{"d_model": 192, "n_experts": 32, "d_expert": 64, "balance_bias": false, "seq_len": 512, "train_tokens": 791600000, "steps": 6040}
Below are experts of layer 3 (counted from 0) of a mixture-of-experts language model. Rows are named router (the router's row for the expert), down (a neuron's output weights, with its number) and show model dimensions 0-191. Each number is 128 + 24 x the weight over its row's rms, rounded and kept within 0 to 255. Numbers have three digits each.
After each expert's rows: "comes before" lists some tokens at least twice as common just after its tokens as in all text. This comes from a sample of Wikipedia text that the model never trained on. Tokens count by the router's weight.

# expert 13
router:121119102100141095119101134112144141159140123151080117138131135147145132116119125159160146127104093121111122125154120145112160139117140128156192094120168132120133101148108140148140148113156113087096155127128114082105119122104189096162128113134140173126114129112142161099090109156107154130095121122168104152121126143158127167134113105089147144178113104192127137125167125116157133161078155144138119110129145160079143137162145123052159083127140131054116102113130120116167135138133134107105116129134124112135110126122114161141110122115121125179146115177110167129157136114119106122
down0:130101139090157099100124152163138110152130110134135118134113093179092149134122107140174158120164148139116147084139118175117120108129124125127135099176149150124111138128123161124136106101130095115113123152110139097146131121105099130086129115145138168120158109096138092151150079130124131109111138121092082088135145136174123147113084139175113129147101129113157168135138103114125180117160097105112115113127161126120090163159170181135182108174109155134086130130126138155115137151152105132149115134129126119123125133117083136113094131137150139147126078125175114071130120099130180110
comes before: "201", "200", "202", " a", "199", "198"

# expert 15
router:106113131079141131128118106157122141119093125132136148124155160127180088101146131172071129143161107076141161108149093163118114097101170086109145153112119113095086048186111145155104113116090153103109118136146105102097101172132120168116161125156124133135096140118098141155148101138138141102139089100085132133110148133104146115122064166125092121124153113110119130143116118110096124146104093127125145114112124126131102145150108113150128123138118153176154161115103131118133128117121116103140145114114151098101122123117123120120145136095152144085130130170120108192143122127129136112
down0:117117106171143123114154145165083113107128119125166132215144130129112104128149153137090145156130122119149129119105138107139151112108146115172124138138167152129116139118117098123054116137118135132123135163139160136067119120098130109157188136092132147161114117056104128164162113133158174136113111124095155115140128133112116091103119127125108098156134151093138120061143102117147119107131107141122103127133155119099130095131108114165113087121113155122137111122111167128138111166112125165169112113151136138116160140099111095130129127098143154109174152139132102142183137118122120160
comes before: " ", " \"", " The", " K", " A", " D"

# expert 31
router:130115120133116134123130070184169154123109160086102110125116118136170119115101144151129124131132110161114144086149161173147139113110145138163107142146096146133148137099106110118110142127189134132135111103174156145147121117100151079112134139086162114142099132140127142147130114086119129121165113155120145160137135137174098088124181119163105127125127127110131141131107155154171117091129114133123093142095123124094148124120137099166100169165151142114103104106146113128115132137107110089117137145107107162103166135095085062104109116138094074092143132153164143157160110121106134134
down0:135172140107109144133122191086070169120145123131168133138066118129095169159116145061129136156106136117083130143121167113100158133134113132117130099127131135165118146115111105111117124137121125140116124101140116151145125095136074158107122122179094139094126095153144131101127173132098119132147092182126119137140114142153135124141098114146144139112156114114147129111123102098085108117147105115081131103140146126124120123104074166128127134089117107154149118193154115137129127100144108156109150135167184134132192124127162124135142140111117145142146116143103113080125143151151142122
comes before: " |", ".", "–", "%", ")", " |\n"

# expert 11
router:180130123115178136140118132136110140070132163119109124122147118123096123134114129108148145114156156128129153116110107139156168149152123127124140136130109152148144093145180142085129116088140158131141104100099071157101105129117163105149135101102120154116116150143112126104118163114130120105154140120139147107157094176181099155140125161129114088153158106114132139108105166098129101145133153113154115122145106183090086127147139160109172163142119134100118103147144095132096155131116125118108164078136128145101093143117131162092143107110184132117137100156156146059163110122124134151
down0:109159116123119128146151068127100148119136132143122112103118141095100109106113106108183129127142125098103092168083149181101082148098167146133129126114119139136118108088156118151120109130142082115188108123159120127161127104157109148160104105154142101123121126084124159106112161118155100129118130095132144152125106118094157139145110133126135133145109129134106087166101158083156086149169100177145138156136157150135152084093114133151116109138139156170129133131106105171119112100135112094132139123118121121151126135136158119156113149100198142133176105099135127152135142105151162145
comes before: " to", " of", " in", " with", "ing", " on"

# expert 25
router:140117114150086124112107125124110099088137154143106090139152128156115138140095164138151119098095089177135119127148097135116128104143132082109127092165107147155140108139130103115126111100107140141126108109093136101116085164119157119116106123142121131117136115104129092091142122111123150105112123093190092140107119197149134145109119155160165117132108146147135083124126127149113146108132120114102102185149099095168152183104123131160129111147153138085134124168118139098108112162117123183150132105139149124139199103073165163135142116137109130144156110117150137125099127117121142171
down0:124155125125132145125147096092095104072138149118109117133109138132139152137133118140108130106200102094120121135158153116127169172100183107088145132157125136139114138169103111127085115102132119110091146132108069114100112215119113135121154144114158078079152103136177144106169124105156150119138153137112085108092126124140176112136124148153146118152128143123111131136112126156116128144129127136125173168102157142142075116102125127101099142147126124121151137126109140137107111169139119122156146124139144135114160075136175145133127129124111110122119157122166110077115102092137124136
comes before: "==", "The", "===", "In", "-", "M"

# expert 5
router:138115120110141136086127160109162110147132114143125138155140119098163155125115120138078127145147136126111132143109159164113139152123135161175135150107136159080108157157100117151096124136136121129118174135158118147134165080138103129136121195124125092152134127133125109137144144162140121132083111108113157120131102099105134113157148116138133126118111121077130120129084158111107130140161116083105120072128147145159095160136114182116125112166123114157118191108115154131113097137110150152087106140096109121136120121134106087127094161138135172130059125073102098152127152126159100164
down0:118169174166125137136130082139104102114149109117094123142111148131154164135122154131096131100111204120133065100146144092155143134132107089084112149145139174139129110128144184141129134124099130079165116129142125114172134116148062100114122150116190173100124114173117120094123122107098111109107104099123111137135123093147168173110120129097121130137154123141124145132124102123131145144136191116117128153101113148157121115142124103077105142150120138124123141118140151090141144153152127123128175133125124134108115109164084108166103093091107136158119140137132130101153124128125136102
comes before: ",", " (", "\n", "'s", " K", " =\n\n"

# expert 26
router:133120148129101160097155124108131113131107142142103124111113154112074122116138116127107112112090171150148127141142156169115137173180073160100113141132083115115158137120121165140144093133126148139143123119107126105136126097142074121100151140109143130121164093125072098164123107132123119125131129169101126125158126149125104099119142119112150105118148144120098135204133123136138108103165100142123117133143140105107147134091138097080205189122126133147125163176140101149142112172132112106142091121108147125106155139106117111110144104162160126105132130108151145139129126170077161116
down0:131095127130090105070136149131097182111103093145138137134110130112145108099144126102111118109070145089136124128120134125162106098141124151132128145148124146117178136123111128122085126125133124095110152119132138115139122095145081130137142126131144145138168136096066118141121096115130118101120117107094149117137137090096122158158110154109116108125112113173149128128175163146124122144119132124095135134096128103196143186129121134144150163129161118143153126145114148143103115115123138115157164104150164127122123178128230128119109118150121147122144128136165131087170155101073129096
comes before: " |", " |\n", "–", ";", ".", ":"

# expert 1
router:160140180124104165135160151102129151147106131139141090112133117131160127138128117142126127102128118165144114126152117111136131136133122125143091108120097172143118113092138151113108137104126126119144117151119104140184125156150124151146113152156128139133130152143118147118145131138131119150129152139104106129135127093111147150138109128156065104168123140183074096123144154153141152170146129118099099076142092131106158151152107105111121148074141108098121128141115111133094130115181153086141135121104120105149048125153149113102149166106164193146134127141126145065119156122184127083
down0:132076146151155168167135107133104133132152149130116113130168103079117128150130113128117148113093111072111137126122147109096108107118077110168101149106192132144080156121082171119100121152110157127115136132130124093109148159110122133133163191098127144138095113133154097098166112108124178149108143120125127130116123131132125118130135128109154096130140172142135159137113084142140140152140111160135134144076131142133109117118131137099142149151114125116103141086116154089140150139141109138116104149134133126186136131097147154115167170162154127082141152127071137177116085137125094109
comes before: " the", " to", " a", " by", " in", " that"

# expert 27
router:136150122119106159151144146105118142127143107142130118131126101087099114166150079130148140165130147147117127139124112125160130160133085147185139095146147100135142086156126109150149104151139124134129119155113144137133122136107136135101104134106115128111109169154167138123102123173097143157119147135147135143142173116114094067166166139135112121116159075083103173083148112118136140160161118137130140127140108122195110103121135117115098064167154117118115122112112084136144126099117138177127063121148103111123085155137125106105120127147080161101105140088137138156126159111154113149
down0:161145152100117104133139115105151098134151114123117170141168111108131137133138120126130136120154172092182122148121142132127109141159095120148172094112123093080127111134149138128081137100080128111112109090125122135137117144068144132122132150128092153088097154156134092109157151139107125133078151128118155148193159132092123148129139104064177143125105116089120100094111125130123122161139164101115089139117124138163135106099141166145145100132139139122115146147143109126125130125093126127116163125108136138139108131155116152082133162157137162117096153115132170121158151113098081193
comes before: " of", ",", " was", ".", " in", ".\n\n"

# expert 28
router:129106115102116142173133122123123123109142076185103119135092132157156096115147119136119125165070129161125124129107152110138166110136089155134115123154116143096079112123096110101131111104095098175155121134153163108139094160096147139127126129141112109114161143165105116121147151109154170090114102161135125098160144133142118155115155143134153091149181139119110158095146162096124125129134084100134096135138125121112132142140111145137163151128098121100156097145165076147114161178101155132130114158178108108109098092123140133142102148129146090150108100137134108094131105124101171160
down0:131124136185144126124108140144152133129118134119156103094108152139131149126135150068140149147150129102168132091081142149114122140146133114110142113142114131135146091104100141103126149159125138147116076134146104141126119080153132121135171089142093117130133057158143116099120123127091120113108108134125157132120128131168072125144151125099076118108109152130150120135142115155094078121104164153149103113116115110166100087141144087131106123139169093114114135124130173099119116146123090129120158115108188158148207100114161158121165111152159132134149125128159114139151158139150133100
comes before: ",", " of", " and", ".", " in", " were"

# expert 24
router:155132111136110158125133089096126106122112100124105117105142177119101114128094151100120097129118157138139118097131115141148133145105122150109134133164116134097138130169098106143130133121143146104145149102117085064110137108135152123102159124097118142103119085060099144096104122153117133149136142150159140144122138154148114137140161153092106124103141127156113113181135106110159097144121148131121061146147172135111130135141091107095136135148117158089151125154119125100152142152153132100146137141104137127127181113151175142129129142136178129115156086148092122168180121154070100068
down0:141118108133100139118123150148079102159134160150143103080113116145162126183137118075129154135147138157101113142139167167162133151100122182163134136077089135112105134136132111133076115167123133157121144117112118124124188159123125112117103103123134128121142125127124138097113146105145112091138151063118123106149125108105126094117093130146104134124173130150107083111122147133138134124101108149123126141164134115145139162149142115096096144137175127149173119133114104151117153108084175163150099123130111143105071138143108087125135125157172112096132144103150139089136159164124083117
comes before: "1", "0", "2", "3", "4", " |"

# expert 0
router:110168138110117152164141179111152131137140127129129116138115132145123114159099120175108131082108097147132131201180149111135101141115155115108119119108146106147095102107143146105138100106189114108125147140129133135154118156116115162119141160132130110141143136098114142143134158103121068146124137112132118147124108101121153151163101110141110104148153133216134109210122140108132115141114126114108162118101104152091130170194099111130128130110133093111137118127133113116092117146120139126102105105109110157156114115131139126164120120126155142155128115139065128078103158105166133116
down0:168121124133129101147159173121134165106147108148170118151145083114115125143128150132114108101118096169134110106121132142105145164121108081148098134129100110107105152140091148108142102171145138156156079161161133172130125074100172116098171124141107108094150108149090122152137112138103122152161066121164100173154150119180129131116139113121138142142121099141103150175149114093104103140129141120168132115104130113092103100158129135118134133131096152072123146145087136168130159130147098120130164128125103115085136172096120104145108129128164136138123125092141135107121158135114115119
comes before: " the", " and", " he", " a", " in", " which"

# expert 23
router:129110116137127133108139118112113132135161151101129107100126124159102107135107165108134097143075142104118129065142146125143123128140158104152142106163135102105139091140150109135140127114126144087114106100113136128059105168116127119105137128134141156145143165124148128096136108122119129143120151105170146129117144121127137106105079137127147088155113202059161131164115110096104139113137171104095147156153103121102116146108104093145153133128124154208142137122121154114140095129122113124140102131159135104102149158119178148113121150118120141112158118118095185179089117116109174121
down0:102175105147116111158116167150112130164137130086144136082108091161148143135112105121155113125115204140120115166132132077130151098101117124142132126115128152144154131116124082124117137106125140150148084161113129095159108088145150068115134162168126087133144108096093116124155106138134090095110149195110128153164142136119150146178138129085095173113110131151103091140111130117133115110134101142112168165109118133117170131154114163134164106169111114100123134086118144123120144088170126138087117119137144138151122141113137142137140124176123127102126139126130117099106134088140119148
comes before: "-", "|", " ", "=", "|---|---|---|---|---|---|\n", " Win"

# expert 4
router:117129161122147133171144123111146124077070144104148167129136143087128126101137092089127123173103097091161128121134120132146090148106097104086138131160117133174155117148142142140153122144128134127089132111133129144135165105117097153134141139115082076097127133089139077122170127115132146138144176125085105103146132143108129111126158175107127137137111140113115140137120075135119090141195097170125106169110104143150076181118110117181154104123091137112136149162149115137154115122147128144153116110116152141140122134142132125150104120141100142150121109112147118176124111141077132120
down0:153099106156158113128131078101140142170130127149141131083127120086122111111167154138122119160094126091176117131133125144150132115125139148121116133087101102128154137134187146142096161144111126112149102110124169100139146101151119083120123103127147133154127146109112122132113164158154123156169104095133118134102120118154151106151124149153100134117119121112116158136148123183129114125099114152125125072156076158178190114138113136107102124155122135179119118147082127128124155120140143088088167160102122127095137097139107127103145118099134090094114117102107120188145152171128115094
comes before: " |", " of", "\n", " (", ":", "ing"

# expert 9
router:114125137123163110108098107110163118150127144132154124153109135149135163176098113137107091127106136107115137110144135167132105156127064090138118145120162146117113085156126143106117126098170138105139151138141114151161176128109136105110130114105125164098144134187125137133113106153140139146066121170138133179154096152155126074140147127108142099151080135135099148097092112116127113109144101130160149137111149097062105131137124104163118121136147112107113134120121135106098129084153125128164168106101157100142117159142108108154110115084122122144126117153183102178095125143157133144
down0:114166156129098098187098134131098125104087133127109160102140097120083118101143139151116183076104136141091138134091121107132128111145158097119115126126128116122145157119120171094131127116098122080133134093141106161165126170106104155131117124131168120157118166132111178090160131109122121145136162133129115139130104132149080158109157120115117105137154147139091154139183118120126130106124143121106101119153140124068090156121171132133130182143135154110140159154160126112110090131144117123117097115126143130117113154166121135116159148063153151128119129125183076115122117122131134165
comes before: ",", "0", "5", "8", "4", "6"

# expert 30
router:108137159128085149135117153148095134139110092188128149098140133124113117136124125122129112101120148107176109127090124135126130149115098152081129132095096126144143136182088113151140128157111167086122153111112059056117128127132123100140132080163117143109117118139139151167133106125091136105143118161125121112160127131151146111114108132111129111112124086107109171135127091069157110111123121117099141134155149110123183145135135114103155160118137171161123174131097112157150127106136108143123087130142144126123125101143141123146120148138173110103113103136089119186147153148070121095
down0:146123103116118156134088122152096091126140130101098103128103112140114171085136134136098080135145128114114128149088162130113123124147128113157108095117134125068160087138135076120127133151140111195133144147144136129158127134153116100172104112134125165123121161130134127119159152081084133171127128120096140131151140128160136167131141118141111106116114116145136131132086131104149125162112112144164119121152152113103112154111140153128143109113133117110172150184109181097081125115152118141144156131164138064069131159175148117144141124101156099091137131136129137090127159149083147145
comes before: " ", "0", " —", " +", "1", " −"